Below are experts of layer 4 (counted from 0) of a mixture-of-experts language model. Rows are named router (the router's row for the expert), gate (a neuron's input weights, with its number), up (a neuron's input weights, with its number), down (a neuron's output weights, with its number) and show model dimensions 0-127. Each number is 500 + 40 x the weight over its row's rms, rounded and kept within 0 to 999. Numbers have three digits each.
After each expert's rows: "comes before" lists some tokens at least twice as common just after its tokens as in all text; "gets" lists some tokens that make up at least twice as much of what it gets as of all text. This comes from a sample of Wikipedia text that the model never trained on. Tokens count by the router's weight.

# expert 24
router:432552497528465585484546545432473475478500512463488536482508467516547517506570454486430404489496492538550445561456530499542470461471481453515514511468498495498498467500531517501420604467465457459571482483500515521497509494515511469563456518538516513559460493498509424563448500494489450546500480445529520395498426492421528523523585546472510553556495531536427495546526484539449476482526
gate0:493509464467480480490502532454503526509523517495572537468486508586498511407543495426502465485524451564501480544475501408502517550463445414538515545506480513509519493520589552453505543491444500546550488483563444534527489491511576533605451571498490581500466481499463527559493533495426538557541471554531537502512409508507523510566540491495481528452536510463559452522516446557473481504509
up0:505483520490484454521481613490495390466513482506437484474539496491456463526452503514460501453498503548487488532585508478523497488540494434524371405478531488405487465533506509507543485510428468481425500531473555501429513486513513509444518504438534555498520548527513552472501521538573447500510549495508539469473561457530487535484556528454473486513434509525528418459485594456497512503489
down0:439523500580504506497450484518601548549488534465488449532503470528492517562561511393534602547415443519547493497487474479471463556516499652500506515540496439531471537503493504511484508468507523541556541537494520506526554516416490483482526488411434518568513493500530465470439496502468534455483521466502478475545480498528463437493489462482498526495485486510524419472567467500491516549485
gate1:514505523520518456507545553467536468530491493445537488506522476455451534435527511565511490487497508571560482463522543518492417487545493537453495497495521471452447518479556460528503490433522454544488557528510547503567497507448507439552544538473438544407462492492518473546492510482462565605518381478497515490508490366551475463459521515521489507549611483450482511474553491509501502493494
up1:541445501533515451496447462558523486507587504517488507514432467561516516466563532480489475497536488547502428497440509488465530523502590532545481488469538522537428541530522443433439520528511509531527506544530524450500500503485474549479538454453600570524557482486501493412525481511545475516455525517577452554566563540478479525454543459504540484502513391493501423530439533542461482486537
down1:499562468544515472443468529487495512482493540532445558504461502550525582517554462400517464525473483536548579485477470470460516516485520577569483418505508567498531458493428414486536576531514550557481472408415487431457472567558488484491518459521536479490539459491419541470538524496456484525456477538476504487536476485487516483538507490513571467449513480519511506504488417521533511544460
comes before: "The ", "In ", "He ", "he ", "the ", "It "
gets: ". ", ", ", "\n\n", "that ", "The ", "the "

# expert 7
router:394589499545479484504441484484544433573518489468490490504535474499507481478518416490448501494520485527501460479441457561510537458526469465540517506524478504493500498494526488479478544450552443524553470508481535499531478521478468490530522494521480483572485442450496513540338465533506543499486470460515476431441443472448503514556556521494553564521538563477467497531528430590444542449526
gate0:519557509480492465457459446500507464513532541473469520507562421523431510464461533510405523539509469482477512550474496482524603494451441521524458396516484474501454551466474497533422517539555521529561503454527500462502508503471435515457501569460537525454518449404486542505438507556443515411449517506534515521504490472515540504505506518536495473509517570537557561598530488532555533463511
up0:583488522500456455502504562510516547494495561512483390558449514501576532560544500513529495516501513539487501479552507468511466511508482502460501578514501500553486449500507534492524487531508483431491546562572571531504456491502544447550531459546408524553497436544449467496535489525573579521510409544482470467529565533493514497505516472503438540476458510393456500430505517536480491520423
down0:480484546514461477475502555482527566465550500480486504503459436579478533583426536496478368534522536467559561501488506554519487507412538485489442461483495429473556526484506537529484475442520536507511508492494485397518510510541531497579499543479552480469580424540507493430526491489503506513547565475449505548452479490539523533451480450509540408545546479505485441487532452506467492492516
gate1:509547506578450446466508502498509517514534544492389536555500522529591518441585491442517491493488504488487453598482431549563531492550529496479556509469575483527533432506462466419482460452453440529507495476507488504486518571485458485495544534414507503543534441491506479493514479433560481570480508464587469520467463455474489502452527458462594557493500478522493514491512463510464473507495
up1:508518513480528529435462480477467535471548451471511508532565445406483552510491494488501505469466531431508451516479569584489541533470505499487499466512421544437455486589585474525483493530510541562541464437552467507542478533489460521485560524521570495469583495520463497468506495485503573528438521478519476521475556467471443501435455523538485522540499583457529570461565558555534502463448
down1:569509561480455452531529487498466526449508459489463450451467547565457516481483494527518486494514537498547425561533438494532496516494493532479426453497581475509483515523581474586521483550495546529503473519500545514522529481490473403537477465486596484458451467533485559442543476549498456538540573499491457497481506462442519458470516466449548454510532445534532518499513512465551595419424
comes before: ", ", "\n", "\n\n", ".", "–", ". "
gets: "1", "2", ".", "5", "'", "3"

# expert 29
router:449599556521521503507505511433532487478513468523510491533566425566543530467596492438506492475525523560539472513521518475474497471502473448568433539484477504482442511498522524542458622479501486462548504483546492497470473505486490555523532474518490489537519481503445507491345475497517508455464478503493547442496502500488485529533550508511497541473538526466417514541522401506384489522526
gate0:542523522502492478510500572476569525554433511481538554455519496522473458512572486445489510498518534529491469514495548434554560463472505428458529491499453521485563474454527403525519521453525475505518518565459513520501495478489442538499540485492448534451527499527501479551504549526460502492445492522527536457529554507541561547546590524477463485442437547493419505465557456555395440402480
up0:479470518484562475486508426594492456433461515545469597405432563529546540475532517509523470548521462546529503518479458580532446439503539472461500503511455543514521517490475500541461508456558480525503589498520494570492585498440537461498434576433501492514447525433562516505440518500526505515461508449498531545541521490463522518531388454488507487475501542470507490510505500532471475525544
down0:470606416523443553472565523538492501485488454502436549450488515544516460440452458542506525534516458523453458541488466571464505468508424526572476464471505370481547466494507492512553460551546520513486520537557507464526491515504523440519518514521479530505502498548527441443529557529537541410486471480536437521480526504479526446521529534480488421560504464496481491552486555489406530524509
gate1:453512500547485578528472477515511458519495488535557563526459460577525442496535488480524479471519542546465467466543508446517502425469530473503426526524417513444526485567461561559442519494434485406541502465497467543520479531517499510596475487578433463542461458514471496471472445457508472464483426500502491455438551515478526489573442489495429553465486501461510586540468493558488505489495
up1:473501445513447495473477540422486502488540546477480548450528537479489496547538544559478521492507500454503538534479505515569537567482526555457540494490520531542502505478481388444446499426535467495452574448440503571585478478508579510426546432489554494509517532541542473474568494487511465499472526535473486519449516488484500446497575547487548525479524508482565563500403519450532493430456
down1:509586462472480517461506532498540474451438462573498448478503454521535491514463506548500497576445469536480500527528453501452557374456481536484554437484504486484520516520482526530481479515512546503528459502519421454507461424503480457538545505579507491512473530536575497489543539474505515639488546544544427472509535500501496550522550514545506397488520569534455483470489450488479503544467
comes before: ", ", ". ", ": ", "\n", ".", "'"
gets: "es", "s", "ation", "ers", "an", "a"

# expert 12
router:492607522505484552516529511494533472511551512505484559418463495530566459466481487440416459477521563497497468545518502479518491464419451487521525472467511528472493479478476539502445563436547499494544489516495511564464484510520492490552488490511505534498534458520523513496304513446477461546458516510447509441410496450450548539531524499475525541522512539493445560524513474513497436551476
gate0:503518530527505508529402495538475485430496488474468496561544556505535553453484523478518464438521416498552519490557494501528383502465510546526472435500511510486467468478537550526423551425533499550530490492479523448474489478588418455537475496478503486499503485469489519491495560570589509529452537545507489494488539488522509551509495516472491590564473547447429448539568478499497442569459
up0:507507487491559417418502551506417570483452513481534504553524448524559508447454467495480536488499453515495544403453548499505517542587534461445484473480511510517438496469491458549504506548491413530453544535490526501547544466496461469514489504448488510512493513502503518456485517467555467459550452525496460471552435580494437469460485454474501416501495498504570438504462586453509550438563
down0:437602597463527502552421490496540447512452517446446522450527535534571499456505507524513426445470456453499506501477544559495473499519556527569482484484450476507482477498500517602513465466527517505483446514428505452472511455520490480500504462512497521511488506563450478460509497541499498478400559567524534451490547508488498542526604536546500589517525518429483530465533491505485447542447
gate1:515527543515579516519500450510566478495479429522441496458483535485509459431471481540470518480492451480519497546482540485488507472503505510565527499456536530534479485544478501535512557446543542479597565464452526524499448473477434500527526451478536467516554562494480395478425505429562537560458513497498565528553548495474531463493524491605530488489419568536506534503456563556519529550439
up1:481515465466551540480482438514507464501470464465562498484480567501519494508513439428492526507483529566495444521500522454449570453409496475530452476440475555587568494464570595436510478479532489434520510410455572473562496537530481534512509444532493519510517509489479438478532583464612533517478455520564544478519520488479517574517557528499485490544491513455493522518509518506533509443471
down1:478414446543488493498483480517558489485505591489440446556574525531495527546532511563473607502449434497550545516432484454523486562476472520541485535419445448527489606519524413466555518500518522527522490444452507540469456509488463501462564482532485519548448483455491517563503477550470507537470513458519499456481470482477506451560527522479468501506527488532463506489485544484598469430478
comes before: "- ", "| ", "==", "\n", ": ", "==="
gets: "\n", "\n\n", "==", "s", "w", "==="

# expert 30
router:474568520542395496511504493472553556536546522465504468552501465595536470441469469552448465574490511558514484518477496460528550505502469463521516519464519473521463478486477507520466569473452512484455528516490532495452502557450526455541476475453490569554547476545515515508381456504503476533506538497469505464508520485444533489533603558455566539407556501450417551558497468498473479503509
gate0:453477543537465508470436397485604477527512534519509602455476489449495524442497477508509470561493544564546466511477491512437465492430437511469440505498524504515528542488381463493477504504472459552537547581510512514440476508462502512564555517530485527483556540547560455500465550547545517539496545478524557479489552502475541483454476540494491466459538545463512538437523534455530473552448
up0:531462520440461533511444534476478495400437511496498424483477576532496504433489511476525560552504562499528465486469415411502559463562531481508441450484488468516508498514503548482513486499481577479508564454459516487467515511548509450504457513527507416455503503515535439591484470525543521453469480500506451446559531499497550494500530500534520522465473431431419514594478497503459558431507
down0:438563541525523502510529557415475499475480529518465486482577505524535469451483476505519470461473545491496520488508443463502549465502528473521509466551509508426520476509514438523472530497516526537517469402502510560497494507402469514572499484469541507484448531519468479512517423535517557384474528559560438513538483475507598435426462489423472459486470566510558478565545511523488576484522
gate1:521518481518466517491510472472455542570536485453509452473480515587575435429491496500439490559465507523479464479529496508507525505496459483519517555458525467474517526503439494505528487469507512496464583498547457540502420572523494535539495513445524501541453484529467511522468476558539482501531475524422474479435468491460425515480565464472468505386457544510474505577500481513516483497322
up1:526479467504471519473506536536527516500511501472494450484544507465530524475509452516508498532497518518484459489554473425482561496564481447500495527405618523558539516506617510561552514459507502537497416475576525451521479560521517520489540443535466539542412459555405506533497433497419527478463479498521443514534468485482462492496478415490529555450574550541446546499509490528508473488491
down1:468480533439491539491462507429518509531530535481475501436468496453461466519508539540483535487531537433479517531578590451468488514480467575480487525537557507574492461481516550433480536539523531562512508447452467510436521519524504568514508531429437495505431604408441569498484473444500498459422504535522528537485500468493504494522550456528464448525491419527516536507446576469541531512520
comes before: "to ", "in ", "by ", "the ", "as ", "on "
gets: "ed ", "ing ", "ted ", "for ", "is", "ated "

# expert 16
router:507603542539469508512476536474505592511548487451498458468490444514535508499565484554447443501514547538549503497467493550495485503489503551513514552447449477523515441518459510465498616520497482527461482477511489483548522516470473469507489507475531514514492492454465504481291463524470526532442536539493480458471447479497461484498502548479527479526532528504423533503494467580407520477477
gate0:490472542504445452500550535477571477436555483469475473470436445543464545524489481494465473505456519433488460512478416514468440433490460447565507621511526559497452494536491453467481461486578512446494486539504515479506535485500589546465539501476519531509445466529526491469463554504551501576474483510466572547487443456462543465478518527461562518479532492606485472467534476526440490558476
up0:433516509518504493505454554533462531457466445557521491502510483482462487471512536519559414476509513563557573476480519505491460515520508589503439449481455454463484448512534512512489461501458415504481587500475477461476512518464498514512472512506518427466490494558405542576451474462534496397495436543509467491454532608456520592440496527435449477548500484482466522497494531492524486562531
down0:477468530557515495502562524540486517480477435505517503449489593550473526542499529549476385484483506572456512490515440437444452523518504511429606494518494474540486481512506532507523492462518546501517505508573531453492520545473461423475516474472532424522429464512437572513494447487540497503501520503502413467493531552487424421493602559450515497510460527501519566513504546508468475512449
gate1:554561472526492489569524484485518595466529510471522471465530492499481486419559402525428458494536570492524502471436455465538487466446452548482457489516498487522531501462468478444462550481520537436533512516514553521458432474535523540481506513531484473438440550463435476512493510575517523476504493469482470456482452474516589454405491545522542511560512513389538498510528510538431493562506
up1:474531529513491492442524512467477517512549609515499567541501555488516498504506558595533505533479496486517495531529550539510490533514531491462540492471483561503509500557481526484489504514397441489502451516556501497572513485447484475581507540494516506422517464442530544474493512436458544457476483498572530497556537467484431524569482463531485518354462477618495520478457520536540513446478
down1:473551533487514493527485556509462496606492502484449488445504488557490461466497507494523413476491518466524461493441490515572522460506485492529473509569416464453485507414511503580461525491565611520503466466496485507506490572458479508547561542547481551477422468563459540504468477536543410510490540574469479539504485508445545510506493461574486477516526556454480497496490455479503504458605
comes before: ".", "–", ",", "; ", ", ", "-"
gets: "o", "1", "W", "F", "8", "7"

# expert 5
router:492598547532462504516507561505560544478489475422520506490561452544486538480480467526420479469481509552538440521456496497532501472465459495522496521514478486535468458476483502520483588490480552486486544502446500482427471537487505422529553534514524544541448494521498473448345547466496497521429500459530482427459405426549529469494562510515529550438524523488536481522522498525447508513562
gate0:461519614523456501492551538484500495527506435495482507477510482533432487439464550547484473563560490477503436463475554476569506491517488585541521451417538428500519518471494537471466493488484491526473474481544418509474489533502504514570513587562513494424550476466456511494478523391518461538454554496481564506449507439506566535460556463467505409480477478499535432516520509476466490517476
up0:506568583503494510527515497523467502459509528568575531527421421509489538490502509500483535477534466590466428515460429505558451473436517508522537519428478504480472547512518518448529473490516475516502470504522518509495427581469564460544565527538467533494490569574483508492496522474546459529492501466471457557469547475533510562491467456401476460541520448602483512478527514475469401513509
down0:557474459544503495547546448472516476523535493545508534512409492426575513464499505490503581563496539503480568521578516507540406534455490513573450487376477482481488433510487512499533486532459456504495491548421543555541496491500495503550474553488493506495545540500513486489478507487502546466471474447517587554436459490535464476453543560554528456536517486508518476456484418462527529433447
gate1:511421510538466540426479506431574515518456503520475526416552570478524509550452480494509508547518586449550388494423460447454503487522523492481490602501436544443519509506531464491502509508526515495486494545526486467484489542509518586481565491469508458457454505494529420535506490481511487529452384421492462535456500490532477530548515495520462452454530494507527534527499483573460534468521
up1:500538444527532513543509452455428476493546494460554471439484490496510470500518474517460516449550451517548468558491454511568527517428539491507567448486579502478434468470512565477434488467508449448419481456501533409542520468469545509517490448446510481535444529512460499490512498483512538566494512537530488529574509553427415460409469458533516386500504493504532449542523527495527516460507
down1:438529462537476480563452505586521532585454503508544547500490494479482505444459492569536470523452500500465487489535458467566525482513463456534550571622461487498413538432483544567469479502508489482485506481483537467491467473544515476457557516428496491528372500481527563494495546461444462463502491586468485520494516508541510514527481549465532540439500518497558458517459505545538457554541
comes before: "| ", "|", "0 ", "; ", "–", "1 "
gets: " ", "| ", "0 ", "1 ", "2 ", "3 "

# expert 2
router:453618561538519513506500487487560530531494478466452552452497480539534485521499467487434473475505509529575492525490504559490529457510492542505507466503521509582500480480479485502493579418480501481562545510498531462451510518441533486566536502512455542512537511485490473484349490485565510486430543464465508477507542527430524460498631482518479513416473531475453496490455511516422466548495
gate0:477515502492463503513505465491460527571551481469495573457450456511480448531510467418486454452563447556463559513539477528456544484510556506546474549545475522484510453482435449523441537480548499458496417575555465483565495531501552582531508424508503566523536520471549513472519519592508541491473447449488410522514501505519468488525541538529522476473537520555472469532471533442410551471527
up0:480514475534515542530538520507508468512422454482451575563537513506483532450520411496475479494450511461482473400513467485460494454508532467535521538465546546480453543498517498457518463456449525476527490482495508499592472475532568500438559496511463461584503431537472491509514462507470494500527565474627517529531483489505487604476476546511486564489468525516477431479577449499511387513488
down0:438468538517487528551491551486610467555517551485520523487449492589482468476544446437487529490453470485490510536459451482504469520494478512479479491544509447534497520551501593527552439431439459606558530531494560500545528508500495429571437548416517499480531537464490489491448501521528499533452460531467533417525436501469442530453490509486529554514477452497505564494529542537521457473464
gate1:510553481484543490549465465481552499458448498542484556477457474488466413500549449463501497405519499524530423453472492425550527463493474443554474547485518477484524495549496548486511517443455506556483441551516536515525470555477530441463475505413475566544448480586546522478492469479496531428527519514637531508528543465525523548520542481492457493515546486502577435469478486547454487501468
up1:487511498567532484422544491527495482533570477444499494493529562530498573583502487553519504495484468453525505500504552513501558406491501494507415482538610510425524539483462495428512531474497431450539510547535471555453506498405442516420441516518437530459501475464485502461488518429446475423510497498555563446510543481509563538480424543520517520465537464499525503511470525484533505490485
down1:487420523472503507540524510526464523443605557442473523504427513531438524517552475555469446486577534487493483512491539430516489482503438557545551452523521469477549499545483474433542556444537469405508516526467488452453512505466539509564533480484490554504530543441507482459563531483514537510547427560492531524514469474495503538543483369508448513535537530478486483459496529424468493507457
comes before: "| ", "of ", "(", " ", "|", "=="
gets: "| ", "al ", "of ", "ac", "National ", "s "

# expert 20
router:456527501504495491487482611497519514515471493425434478477525514556505463490444412496439479535531525474562494530517514506552514463576474493514508462511524507549505473490488532543440616473518529453547500524521479522493530532489521467561523474519469517493487509487488475472295496454561426517476474435501541438496544485473481492460570519475505518515539537514466471533479482437555490475510
gate0:541472495520480507514464544448539472480510442469451440444506460467516593477478466552515479508532501573502511481477492603441540458532447482543529442537395544505530519445478485512482538526529402524439409542529500494471530503482466504535565557475532435538514509511431433507443518518566488477473522567499552481520531546495472525486455536548502543491518521563459456494445516467476546445463
up0:484528486517461497480523479520458468452513480500418524536479442517430536516543596439554511454522460566471502521475433469504503499508533473489524524505473474484488525557519582449449464485432463526469524583492505521423464557551514529447464557515484537538464571508474533528537512541501555410541494463527361515532535427502528539500517447524500466475588519524517554473512556503520518502510
down0:513451532480470471538509519492492511453478586528471520484511461480563493474482516485465568444506483525466581511491523508402523539527552507510467498483484468581473599516465481506536546592544496497446548504506524552535534519568585476470495492433555514442442506466537457565418437417601450443483543458487513468460472514520509524496530483511495451445452523555456486493525480480472516488515
gate1:452524550540468475476484587499489509502454488474494564488453510501521474471517465527470526509501525534487524466530543476502482452501546492522586493521531586440469538473483459410491564466442449431533467511484473528526466479445507512552487559482588467474528515570587421482508488462518390466555554434577521441491555443544488514489514501543548503436506520517466527473514509502503579466536
up1:509464479500485568597529453481531523483477558475484440525477523504561580507556475485485444533537452559510550541448505455454597448507495477529494503572529464461488479455516534462462456522508464473433464569478503457525481528535453502496498412476594484509481546491477552482514434507540568495545528526460627594482485509445481493513490522465477544503484515547518436530511546513468509501479
down1:447532472507424445539475496492441526625510517455520493526538536566498509497466467514472450554505528539523519468513494542484547502513584552467493487509506459474465536539519430472522518554539489514555558463534506457453529491483487502581475475482499498502515520472442433544479583456454464544482484458444568491477549422442516472441510521454538586462469546498475554531470520495528466519389
comes before: "| ", ": ", "|", "°", "(", "- "
gets: "- ", "\n", "0 ", "2 ", "5 ", "3 "

# expert 17
router:503543453584463544472514484473505476489513478447492480508525464534547487457533469542434481556480502585574460546450395464514503427438455485501528555462523499505484490505502493503487571408545524523489533532489520552512515561506454480562522448496489509528448449472508467486443509464469477533490475521491464423460435526479580487508539497476520539444587545521405464558500466579465543520508
gate0:510522529518507513544511508539518487483496513465475526496558535512561532520550513499453494500469455529666416539580432577500543411455507518507548549460521502541502512531448415511475470526579523520568535569452589484533466523512506564524471501470466434529462450477454448497489501534487508549516515505543479508470516505529512504496547457520530538464452500533471420563505471482455476462492
up0:561503448463514480466464577451509486470477470521531429527491495539427485442432535537517536548505504514478615451526539484546585519474437507544497543535518476516517502596501509564530477566490451490485545440538513537497513532449483451511546440525523471429474469500551586494501434423519487544480523446429441520454501527589532531488495488494473480495489561474513541562526475470508518520483
down0:490524455501480554493466481507495518456475521521427539450503507491579490505602448548505406516453504525574458535491470557526512515491488562543439538464502466460514437522499503451521496494518499552576464546408477498562483510553460565516543465483517438536513432478557417490482503503487523491565536488585456529529432514494469538528431507543495577478470485517466468475535469415473464474503
gate1:476452468503521548506579596569490511438508461554550539474490440480485512462486532526502452454526489545530498493472518454460482485495459537532469536403518496485535526484544478520501520453526494398478554427531559486570516433462525493553513498480516483506445472499494510504489486499514463510488476564528492499518483489477511508510594546422484491518545480526461504588488518403390470521612
up1:479529509458480511477506515536424543545451458587541480500501469582545494575493516520477534523472474569544541463517420522498516499528549473607444485485470521471522456471431543535541457456550520473540576468560474547545457526512528479503459448534434542475527533540479503447497406541499522538492526468489539535486481551455520497421480459407531472450533495463522497539558472451544481507479
down1:494478424522509548481529496523482478525517508488569524558499498475508578520472556567470446501471483458506503545500458470485479478524444533545407502515587460486460579468520479539544508501530509476461485489512543537498471406483480513493462513506491501386460483548551480528467507443475524523501453534492374513527569565538538495452530506493554589476485511470418541511501514495423441494567
comes before: "the ", "a ", "to ", "be ", "that ", "been "
gets: "to ", "was ", "is ", "of ", "and ", "for "

# expert 25
router:458529534536451522499460570429548469482488498454486461498561500561527487467536444525444454513450509566579546538474521531527472437485488493518531540471518539509505446479511517512443574419462463513528511498477536532492553539471492415541496505525493528541558488499448441430457510485529461499488454461508568417471536466473546482502578552544493528460560544447396464534524488512430498528543
gate0:465549436482534471497459568488465483597537492467505416528476555463482482440537495536525545538548551506593495474434607536503471449545501475505510468431475489474524461471481517482437529426473468553528462561494507547455545572511522530493528467481442477502551512506510492509473438535575467494490475498508557568460505582512511503423532536529523513414494523490482485503464528552471545550524
up0:525502495546452479486474508433484408499496419479463501489450468475515536450520439493523535492564465483548507488457480529501487494494478490469468503494534503521446523441581539547447524533509493518457516510466497513417546571523463500484572467490438432552604581544486475484496558502474511441520439467453484485483541571445528517482531523554453546473572601539447463505476525557519472439499
down0:557518450505524497509541489531559531504514478561541464410473472591477491589490591456477462517459472474435538496533486559531548562496493473500502509563535531452497544481476485473470448538522509511488499499493514454518506508499577480490396561569437422478444512470486531491496496467415507473535480491455533408501526472501619482520553506416511508463503492480470531480547465505481442496507
gate1:409599533544492524505502540532469561495521533529464500498429491565535507447473474434486536494458496526519592525524447565556486525518453543463572558498568521500502500447469495541542499497453480478492428467524484539531500472480507502602585505513472545448530593542471499461437514445501419526504489537494538455456533526427519431471523500501496503506471525462463467508483504452453475549454
up1:497517480537456417459506537498465550558424489467511516454435504481557524481516465463517529557449356473466510519506508526569517503466504421584506516474423572456515445536468466437517505463538510466554463428473506522486510472578491525496465478516583505509444527540540480582517466482537519516508442526487556462534538517535480531483501449511485527458538480481462431490524498528506497498589
down1:509510508489509440527480585465509548510548413507463525471512500482514609541417552575438490571531462552507485599508437443551526518502499452504519474479509497466517440548563505477492499490594490486480482520563455433457530502458482474514420466477470502546439511489497505460538474547521505479522466512484532516518454475513490436520476478555585484526519488527444471420460524546546496572514
comes before: "of ", "in ", "and ", "to ", "for ", "with "
gets: "es ", "s ", "ation ", "ing ", "tion ", "ers "

# expert 19
router:479607537517441458491470481514564503527477532505563521485502421543532422453603487478474428555463525553557471523470490506567522493504558459519507479449461467483520488503501535527482554429467527501462511521488495534464520545440459465564517516481493538475504437524487503505359515515497462504497513507519525443472487498473562508516598542463556533462526510470435566511482478479501505430561
gate0:462494534512435526563490500515574522471496509556495456572543491497578494469577449533465521511532532523539499532550503519490460498456462501531571510425472468538516544470466552550506493501395579495520566495531546507543457492449549496483427485463503493572494451559460484497493474531491498568522493493511453410562473550479576458552559473460500470579463475460504502534496473517573520476558
up0:537480447535533499473538496484379470534515518572458479433486540548493496494457443511447522451507525545542541382500495435494540514454518457529517497552562514507476467494479537467521481525510527438481521539448512488540471492562494442533444487550477578523505471486496476539505565574538536461514390543478446526516506502490557470505515567429494496558460532422424494498550470509538480504476
down0:480455396542583505461536528486547512448497499548540436507489522550486473514490448527577541512515514517585490523563409536540458493443499453519488496473491481527431472462441534541490545531511495435447492513458483484568452480490525462486479459549476541513512529488510505573451552538491460542584527481482520409517468480538495510481541470474456594437428536457453523526502456520508509562528
gate1:555561484544426427553482471526464484474540470476527576399493515514480522516516496482497498524537512534563520516461476532504545476494475491458546569515531438537458522571480435519452501512442507546440420509548493499493520596508543513568464489552514557500470537525574515510471450598421535465518573457519466503563491486508465502487517572503470555469551472447483508446550452502506500519507
up1:505439461490547519518511550547503507475497512466552464564616511488507517543425483467447449509477455499444531473462533498478484499476483460515436482500394519451506537467522503494525518493422445601535468510544484501441476446608514473459499476481479493530576460496537492480513470483575535530505523489501439432506452541550536476471538515490532505468520503516528510584494591465525472451411
down1:430521514520525491484471436448564518563486512525489533477514528489481459500610449476544301491518471523548464477486467554580558445510542538497467515536438466450465488522493560556524442511418511524502433507454497489502483488508451486500465575497459555541490529496478480482492462500493517486527476564504481507491531475541536528565554483565490545458470475524484527510524535497483458466504
comes before: "\n", "to ", "in ", "of ", "by ", "\n\n"
gets: "|", "ed ", ")", "Bar", "= ", "An"

# expert 28
router:474558489586502506519535507488568494520517483464457529488520483537474533496552467497417466526473515578529497532464503576446491411464520513510523530445509497500495444478511476514516541443509530506507485539451453500540493552460610498565476426535516539536502463529455476485358464527481480496449516433488502479505429477510516456566518572486513418465545495500540430496525488461422514475550
gate0:498496541483482546495587473492467511479547498480513516431473457565520456498460533512443456506498572491442495474440435495526507527463477454556464506521498490521571521520499493488482515541556494409517549469566556538506479532499490446549500494405428571503448505497518544473576468535438489478499527477489536447445478511467577470558535560478519509485506555465480573559511397507434570522520
up0:486497518489525550444478521479440499502497527530493470484481460483543466516553500533480498547517501507491510515521529431552467531555517478469614498459409561527519423485570509543530478422449437593511463507479493560569474458525442508479431513544433557486467503437549483494487515483437482589524428583473468520513481513433491521480441502498483523585543517483501564511505544509543452497487
down0:487472532407538583479508561521477473467442568540473517455487450543498434559509520482522441554516530533500503430558516445587498491500453550506513516459440505486484455458504491501495496454432511515581474457449563554566533474474422519514442484533483502508468529424473484468524493503419474516456494565559519487517511519423531491517464582552479557503488463484440556567513502517495525518473
gate1:547530494421489501497531525454480483539550427457495550447543507540473498394505563498539503513497457487508499564465444543503480453543458457466456484424489483526506408471469471510481537495436564480511586532464473480405485452510484423526450447480510548501507499523477435501441419513481540540491473526523508448576458465503548550528526522542547543500515453456475439507541560468483452488508
up1:514508514524460477531491467504508494550479532571444572442527568490536555605520476439456453485430536550455446463538446476539560553534468494465486511521489492562484517510495426538449492523465481517540446520529556531466495476472427521495532492535503483474532534409571480505509424506463490570546478471552422497499540522589456451559518507579493482489447505527496500489480510581502485529460
down1:527451522525419500534562537537444455494455540502460521509528518473527494515485464488437519520467456507435475515544516450542556484534515487463520540487489490494478439522504474568470473573449488483516435500476512524408432524511478586561482376516420494524560421501511517500529508560513556498539470506516523577467478457547494482598517543594491524489457458498524482451533451552478506484489
comes before: "| ", "(", "and ", "B", "K", "H"
gets: "a ", "o ", "i ", "an ", "y ", "e "

# expert 4
router:522566456537490505507509547449469472510514489485508502492503453546543508548570394527473446499488499505526489520442478481506523478504541457489511514481486506521475523504487437531443584418438531493500492472453503499484523500539547483523483527507502514561473470470470478497260471471507418475451455495518525404485516492488515506550568503486522550500568517503542521527508464500491500469490
gate0:447540497536482545450459569493514489552559503490510440417406521535551493494461455497454484543569539534526540510415561423467502496477513544460466484517451513525430479526540474529472509429544496488550531499490500532540514463545513438479542543503587512455588401467392505516492509487559425557481529447505486490475473499519500523546526477481512511534516495518459560519531522550530510481458
up0:467588454483559603554552523517476471511582497473542482479482510498436471474483483473488525481452523488523552437492489425451503470429538532528453489541450459565463490495512509567544475490526477423477536521514568519574463480505567567479541497509538493461510504461466555497404543447543503531486496536472525498464500483539481530477542497530612460513462586470478512477555542510504516442471
down0:504456505593517479466515517526508484457509581475518446511507477481468463561481468473579569563500481527508509504499411520474456533550472503434421523500454433559459525456516493469562514471503457392517567480482476523559522486496529475441549519526545432454545559423487548481447453497588498501499476506572555524476497507495481536444566535549502469571508519465510535503494493446449510500488
gate1:441488497511528520510515494542485484504564541493538566563516489520465576488494503500468414532515497538539555545519484522562497487516440503506460451544522543495420533472506540569425515529498490550527585547473519502518530494518354458503527504446463446470459491530516518415533499515484438517490455525483447479481544526435558410551520536470459487511568511589527528505463457521487458543507
up1:512573536458465563480580523462441506489529453485491396450502431550475597502572540501522503564556467490513428470522506519487442468452465418500516477497507485514512504504518475501534479542514508488441498538472493505475554472545502485528520533505523508511509468585477516488475550555509497542530471504438492494524511559418473468526580460493428419501438590492474434582498487479439466477487
down1:495513531522458453446505567469447475514507559457438490617480505430458554507454487468541559460512517517558551514527459511460533543522519467491457430416501419460477490460498449548487543524591476498499469523572550474526453502571505496465562545453470503515520461546545553452482498508516499488534571513541503482485525457444488518551547487548528435422486505536451499479533503574492499548468
comes before: " ", "| ", "- ", "1", "0 ", "2"
gets: "| ", "\n", "; ", "- ", ") ", "\n  "